Weights of a small mixture-of-experts language model, trained from scratch on English Wikipedia.
Size: 14 layers, width 256, vocabulary 2048.
Experts: 32 ReGLU neurons an expert, a softmax router.
Training: a variant of Adam for the experts, 307M tokens.
Below are experts of layer 7 (counted from 0) of a mixture-of-experts language model. Rows are named router (the router's row for the expert), down (a neuron's output weights, with its number) and show model dimensions 0-255. Each number is 128 + 24 x the weight over its row's rms, rounded and kept within 0 to 255. Numbers have three digits each.
Before each expert's rows: a language model's description of what the expert responds to. This comes from a sample of Wikipedia text that the model never trained on.

# expert 59
Prepositions and table pipes. Prepositions and function words (to, of, from, into, through) after verbs or nouns, plus table-cell pipes and colons.
router:159136119143153118113136104128138073166154153127119091159128099114142119149070113165171126186139114180122114134154132118129109137147099084114119162183179139109124138132173138137168145155141155142112127141129126138128116116106113142131120130127136126124123152143137178142129128106121141112118122120083137120137183125121138119112138139113141091156123133138112144095098099158111139129121126135155114161149120132157139112079133122100112109119151111138118077139127131111126116112140159150131134115146114113132118127152115046113145124131059181141094118131115110139079103155143129117132099132123054122124104102146123153118135134123059122137126135032062127096189141121139131132169132128118137125131141123132129121141106134120126156116169107136118095130143131116110094171180144
down0:087123067128129117134161130121154125111145147118108073112160151097119145131114136128125121145133106131126149138123131119133160144125112157145121191100095169121118140170137126127118161097118095147161113095162141144164155124118088120123140129115165143157127126078102197136135103142070153135155108117123105157129163151120131173144154114095107093133127115123139159161114125130151151117152143112070143119109178122123135107114119118144118130132103106132148130107114100118143107156147161156133109159155139171100095098141133184123132146135120127141163147127135124138122119112139129113110149116123159146103113097103114132156075072124081108100117133147123156104072184146168112129151125227141114135126122132108101118144121085126124104148124189125109150160123117148155117123131135

# expert 19
Prepositions and list punctuation. Prepositions after verbs, plus commas and table bars, such as by, at, from; also letters inside acronyms like LGBTQ or ILM.
router:119132114138132168172111114114160107135128115117136156217120118130130125133126124138160147100120138165137106106140129146093122103125160145123141208140113138044122097109000125138101118108122135141163119122113107129103130142137129108097090140135121117119139137121120103109090116124146118103135152122117169101104165098078114127136132180121140122107128140163122110098158118134133129159120112194143140149133111156142139161111129107134137115097124131109093154158127162152118100100122125119111118109113102101117113107179116107171093132112093123164118114137143135140156137077124140141132127127180139159129119165124119173096141142123130120144165143111144141130116158138129131155157173110146141112146142120131134113121115137127121124149164156122149133141134108110141147061149093
down0:132136107140150118130143126131097112129160114074112137112142144156109134152167062157154149138122151147114132138124151176152116172136103118120138144153125107144099118128160153091084109135089158141113138121091118115112183118152165108124115135136100156122129140129155111102143120092150128152133131055151167138203156119087173125178116113078086166116134176137118115137146091155146198097154125100125110124128100164085095170124159123101117112144118115162146146134146104129113143151134128111158115171180135108150145104098123121156134193120107110128107106139134132117139122108158133112122128144119103134143151086116137093117146139153115135145095107133150139100100100143134127097147143094130094098107152137161102123117152153139162119112125128129070125105104137128138140147127127

# expert 29
Sentence and row ends. Sentence-final periods, table-row line breaks and pipes, plus the letter g in challenged, enlarging and other middle consonants of verbs.
router:145142125092152128140143127164120111169147124112118142113130131156103144148116142124113098134114116114133141122125118112120137128175130137105115176123138164104147219124074132147191119138142203127126147139108118141111135093132134118136115106100128117125134124118146114108079134152148146105156140119113151179126075132190120116131147145135162114129138142124137115117086109113105136151133098061116156145148133118125132160132123135097116118121150123161108003133141143127148118153108140122135093132136142134138121143138138134123115113123135116130117145166104091126174126050128114161103116137174119129162143122109143184133119146140138124132097154121112129111144167120135160130054108110110155143138146108136140099109119137106109066154174134122132117134120123126122118163124129
down0:115143131121130127152166139128138105094137112102132155152124154117135118099132149115175140139135119136140177147158118087142125057110120149158104077148117102107154122131132176080099122092134133092141153104151114141139119158146141124166121121074139118108105163094121092146138131095152105130134117078139158126158132111154151097148114121127082128108104152089155136139143161119119127143158123157109163123102110134114102091092110052131113137097111129158130135095117144091142138139142156132133138138159131134129126149144128122139125161139133126126163107119119158126165105101086081113121115070096137156093140081175108107176109143126098096093131154130115096138112103140196120145157126133113092130080112122111094103142115122160095143101059139119128139132143127124131115137084150

# expert 15
Word-initial fragments. First or early pieces of split words and names, often capital letters like F, Mar, Char, I; also under, over, un.
router:081151182085151164106124121153082098125132122142124132138148121114150108131170137136128103106149107094114112129101159076118133130147188146133119201122093140072128097138108109132113129139112124125150132122145140173147138155103161132119132120093108104116124108109136141156132082122145157165156133125125092152140143117181106144103114159153119135167123098094123128112131145147123211127097122169123104109106109155131125109099147129123116133068135116147128096121114172118148147146125120103149107148132134087128126134143087092113126138126152203157092135137113123170115132172106115135143115132094120122124134052129112179110140122143127112109147105117080142108099147113133104137122097114104148098159125135152107125104159121154118145137118104120142142100142104136102112131185158
down0:125101126134140106118168148087154111114144146132144121123109075122131157140111119107163152090111099125122106141141135122180096099155153113163130144139161124173116075133136113124153135138137080136101105136146111101112113108161138135143149116135129118100133107137108145176152109135150126110108150147110133109122121131126133139129107166098113124186121136128176167146146138098135123131136119123131111124133127083084141129143169121160180105103158141147150078098195161154174138128131150134124144126190122143158123127117131140143133133111114094120125166122114125134138121110161167135088136164123159124126101139114115106102086172133187145094093116133124172120146122210106124144142143087112151143151130140110089139116124094141132094147139123203117124080128132150144134145175089

# expert 55
Plural s and The. Word-interior pieces, especially s and les, as in lessons and Tbilisi, plus The at sentence starts.
router:152125130047156148132114156117134159108142107125134107174110126107163112142025126149151108143108123084137141127136148147184110123125111152124102079153152151189132144137137102114143134129127096119131134120140120158114116115104129114125140126113131140155139117136145120149095129113101115130129134144254165126145049116144107136133148109136156141132124115138122118128138160109134107140108118128127135150117118138127115135130122112132115141142087104144113166122119101145116121108128141132116118108131133126138140131144106134139053129105107179099119116152109143162165125167143147158145126130166111126150124117111125123136115136113074128124057113107127122081130109133149105161156197135130144103125134122142140094135148153123102171133152130161139139150120124113125110069156119
down0:112078110076165089146117122109109168135179149151109151101124133134140140137138142129122137133128110152058121107110137160133165142157145098143104104128114125094151144089166142120129134134093082109130094122137185152113094169148147151123135127124154119110120113093131126147153147104123124128128125141115124163088116088112152143130098139110099133161148152140096148101199160124133155091131122162126119100150162125133155089137134127093135138106127149160158092131161100101149147125135118152132143200118116107142154155096128113150115143142131116084138103135151136137126068156148138117142146153147155159102092157111139131179138136120118118131132121123113119133154125098150127125133111174113132143095121090154116137161163122166084154131120141096106152144192116147081141108104188

# expert 54
Prefix word starts. Opening prefix pieces of words after a space, such as tri- in tributaries, se- in seventh, semifinals, dis- in discusses.
router:125120147141142108143142148114113110109125152109135135135111134119145110211077131111084120150140124126129113131132138106124138117131195104128103120102082144125129149082099142114133125124128177121131139112112117160141108126114135154120140141151139124128148133148137134115127135119117117156133156149158126137122136112108123115093123139135128127128133110117101122128132144133120109135116079140135147140121124122124150138119187146135146114122091093155129119139118124132123128135134129162039074137149160109117152125146126121135123104126092202138116137108129144138109117152118128127132119119128109144132149079141132214110099097133152090139082165088120168000133164127133216138123120105081125131142111149146141118141141090137099148132128119134115132136112135130124142145104128
down0:139146117105142128114132083107107081140120117082098096111140098163115139113128115141096100123113126133147064110140121160114118103137132158120092141090140094132110098134076120107120076125161130163166084139111156118160128119113095098107091138140117158115162120178154120134141100159133156148102125129123122182166090089114135148097118102112115141125131111126153126134115149138138113158107119116086140131115112140163133121098144128111077103113136141126122115148142077102111121138140157139094173142103140116106116133097088123094067133088111126132126090165071140156146128096118136147108124086114154154119158167107119125134124123086129108128150109161141104195134131124119131087100126103106117107115122137155145124137161161161131133167112153140125151189101081125119136120073117

# expert 28
Mid-word pieces, year digits. Inner pieces of ordinary words (un-mar-ried, in-di-viduals) and the 19 beginning four-digit years such as 1983 and 1953.
router:105176132134151160127137167144131087157132120131175140102133129110133117175163148139127113083136143144118114122149123107182108150135162067099129145143123144010155018104093171116141144108130068132130138145125118154141161121149135118103140113107159118132137107134123147131104091120146081136134116122147115150124168122140124134148103117173160138147127115120114104106115131142107108155139077163138140141126126167137133162117123130151151103081119141154138103137140124144117124131140133127106121101120104114116120132138099160144132120109104087163134114108110131123087139131129171150134130138130131161132131195106113167106132158140161122118089139143170125141177163107156129110128132096108154114136140114134152117116127141148157149148142084144136126129117145099124173127119103
down0:136143134145132199136050164125152118149133104129137126155101122118133121168171174134106129092119159171113110121129133097105158098116139139139093139089167112130119103137129147087137138122133132096123152103103177141159162148114112100128099070131121144105133169119098116098135140187141142121127142130104133161182112131097106123142157123153131148098153097128153096104129132117129143155143115178109163139150113136172117091114143095117158106130128142128127086113102141097147124183171152120131149150122155193184159139101123145132122117145139124130110102102143126133093131153114109126132125130125111111117105140140101129099124089145144157126153152096079120122122103119153162097106106081155117155099157133164097119159120103150083110134123114104089121164136110131135151158100122

# expert 52
Commas after phrases. Commas ending introductory or subordinate phrases, plus the and and starting new clauses, as in "In 2020, the".
router:110148116102130160136116102117136146141114114135138138106125136133149143116138110126103117106094137230148074104156122116136129119116180119099145178151090130183137140087082121151166112111115160109143125140148134106137151131045121103113108111121150141117133133131122133147072136120127089116202123100145122124111144112159123108109117093135148113117121105114134126121150139146135058153131133233153135125134146140136122119106123133083091133100130113146131150146132109141128125145132159150096136099122119109139130121119146171148103136137030162143122130150111135134133124185118123144127113133160109116153130126127155169116156140155143126127129139138106144117138085120145139140104091089116109104149150137097145123126139131123116151134134111144134113154066120134132109170120135
down0:116147122092134146111133084151093148119149073162113159120128139148109108156103091117163126111124103110104164121120093144110132100111148167111115082116108108092145100151166167109140111142107104111163142137128152129119171139177151087097170127153148116104108142139124156122142137122143134148041118101144122146139196098124125096142132118170159171116111176146131112119095191140124179114156094134116111134130119149153126137137149118160141115120114155138112084142139109147070128094111082131153121135100149131149125145131113121135119119115117151114115135108098089164152119134123147155095129136136100139136152126101143118140103144082125130159145092160116139102125146111145108107145135139153132131100116068155134129109128149151112132104151112102074163077172115134109114153137163

# expert 1
Pronouns and word starts. Subject pronouns and short word-initial pieces, such as he, she, who, ch, h, plus spaces, line breaks and closing brackets.
router:080141123130127097127138089105129151147128131124142097096132130142127104135151138143142118144103144172159123126123118121135137137148116162159113111158131112059154116132129154156115127120117091137118148153146114081126132133174122149111140145158121139163149123117107197154108129154103130145128131126203132160139078131061120121109147129109138127135119087123111097132143146098137066142126098163139127116138114128146128112093121116149141143128106152106139176164095123141156136158121121121152083127131107104135118136167143105135106121121123163112145136150125110134161149191108114126141115117181135113110132153162141182151132143139177129163151184079053142133136163114131163114117147136126151133097097127097191114137135100148117132151153171135161105171145089108116158128124148
down0:116135129130114131142117095140132138119142140129108166117123093170104135130154105163133123115127089142126165106116152142167125117125130109109108153102133098170151165093144109143150087155095143083081140159140140129140158171136144138107144114160138134122145092135168144157110124165125129103160180157148171135076111145101131129111132120139092158162137127143089114121116140119099147102144116099153133151157108127126146132115147140097090146144148104149115143164117118148167069127099122162101143131117099144155160083177138090144120093121136081134095103096129110136105130134104138138096077149110121140154135149180161131139150106093129181133137112129113139101116142100110109153110136085155115139086172121159166154104093133106118145088119087096102117160151097165094121083125142

# expert 21
Mid-word pieces, symbols. Inner pieces after st or T, like ab in stability, plus percent signs, initials in acronyms, and Species headings.
router:157118125127158133126129112121152180127114110131138122145102095122103133188107109162112144039121125130126099120132141159150089140119084148118097081113146143124116161137158092143134143212178116129146122141109144141098146100112133115108123137187144131144104122142140101173147150133104117101128118166151124121154137144135130125105140170128104122157110132124105135096138156124131105159107111141073150158124116126129121099130098126099133095095100145127125115159129111124111106127119149161088091123113151135096138117149106167149119127145141144134154115133132114114128129100141132133137109152133127097147130158117125035162123134132144113173082157129151108106095108130130124127207134112139136133126147127144185119090095146122093121162151196162141139143131110102117140089147105
down0:097127140130096109155116084146133120134121105095191108100158161099079159163086095110105146127113120124138133116102147145090175078124134128138179102183135129113104120138147112112157123134150138122128158132129148147136105140150134066105105136151140135132125160155134158139128147165163173128139110067139128151144129133146156130089118138156160119127150117117108133127145126136114177162119101120179115173153110183125134104111105133116116145165091101139142165114119116126103111093111165083121112127139138133149113166121107156133132142129079172101124119076120139093116108117114126153160148125117104140141090128183139152139131144172098123167171117151164132120162145155159160138106170119088174143123122114117120102134158130124125120158109129143115096110135117153111102156089137

# expert 3
Word-final suffix pieces. Last piece of a word, especially plural s, y, ies, ment endings, plus common names and places like Smith, County, China.
router:111115115135135144101134138086172137111090173111137095101152134115142129119156107125200144148130134102107146135136178084149099126109146126126065130104121112110103120095174107129187091107154144132153113135153120166124113120154114144088124103141125121125128145116156100136127147126122072110122178131147121138129099143151108120118136101125133110117129131050135145115069109118127101121091156163136123175123116124112160108117115118153123121141117079103107159116124124112147122139106106127125119115147122125127146140100117165138102109138086141195138140132142128122064127156076116120136123143159154133088129118105127217150088115160094109129158142088066142123102144135107113118097081133143123134115117139128093141113128084149147139129123121120098126107138137095163144125105145
down0:097135151146119109080171167147151128185103133113112140151110130121140096113145180124134139164158151143178094147133127196100133205144125157146130091200133154100157122129120146118127109162127124135133120085076120123170106154112159145108078099125133156112136122127149153136097135144125138118103119116125137128102179152103155117130138125124153162125122129110093106140120133110119135159128083157146156086125141131146099123117139098090161101126141141151152151134138138128132137129106147126123146101115132116092127128128112085149109111133175114141118062127145133117129105159122092151131135094092086179150098156126146138130123103088109115123133140114141132125106136143134082136123108128114093122109082136140143159173157101071071156131130101128154133134111096104132160104138108

# expert 46
Section markers and punctuation. Structural tokens such as == in section headings, sentence-final periods, line breaks, and endings of taxonomy entries like Eukaryota.
router:090130132127133107117110147139134169140134113154113147141084136150123095118115111144081133138110118109133119110107119104122119100145193094129153181110098169122129140133011095137105143123125233128116154120123128146125114109151120145150140126161132111141128146120152048132139105145132112131164121119119148149113107107174123109102124130104105131144140116155116114098146119106113080153140070176146130132148123122136144120123140118144111124121149168096111132144136122186133132128121159139109135117115137090119127125167135114074157104131133119153113150130121135124101113107110137126135137128144106147148106134139138219141150137121115144132124143097115123093186162099146120107130166130136182136118119149131155111130118133114111113104102195141148119145101105135111113121127135
down0:098130114094132129138105123130141136150107106147068115132107128115113129119151118131121146145160086130131148124134151103114105102123101154129087146144155130152147170192134149139084136169118144115132081145124141062139141114188077141140105146093140097126097132144160150102137121193158161115112116136145122146184169088118145120129181126137150126102098131095141110105132120104164100124132138147132124117138122088162138105146143103144142114153142145133130153127120112143110122117138155101131170119122098156122133155098127125132114125122083101117156093133065115138139112181096151126160055164130158124124103100132103138106144168118164157160106122140128108118101112074116103122104115158143157157117133144120149138088090166091124123088143104133120149115122108096120110080149132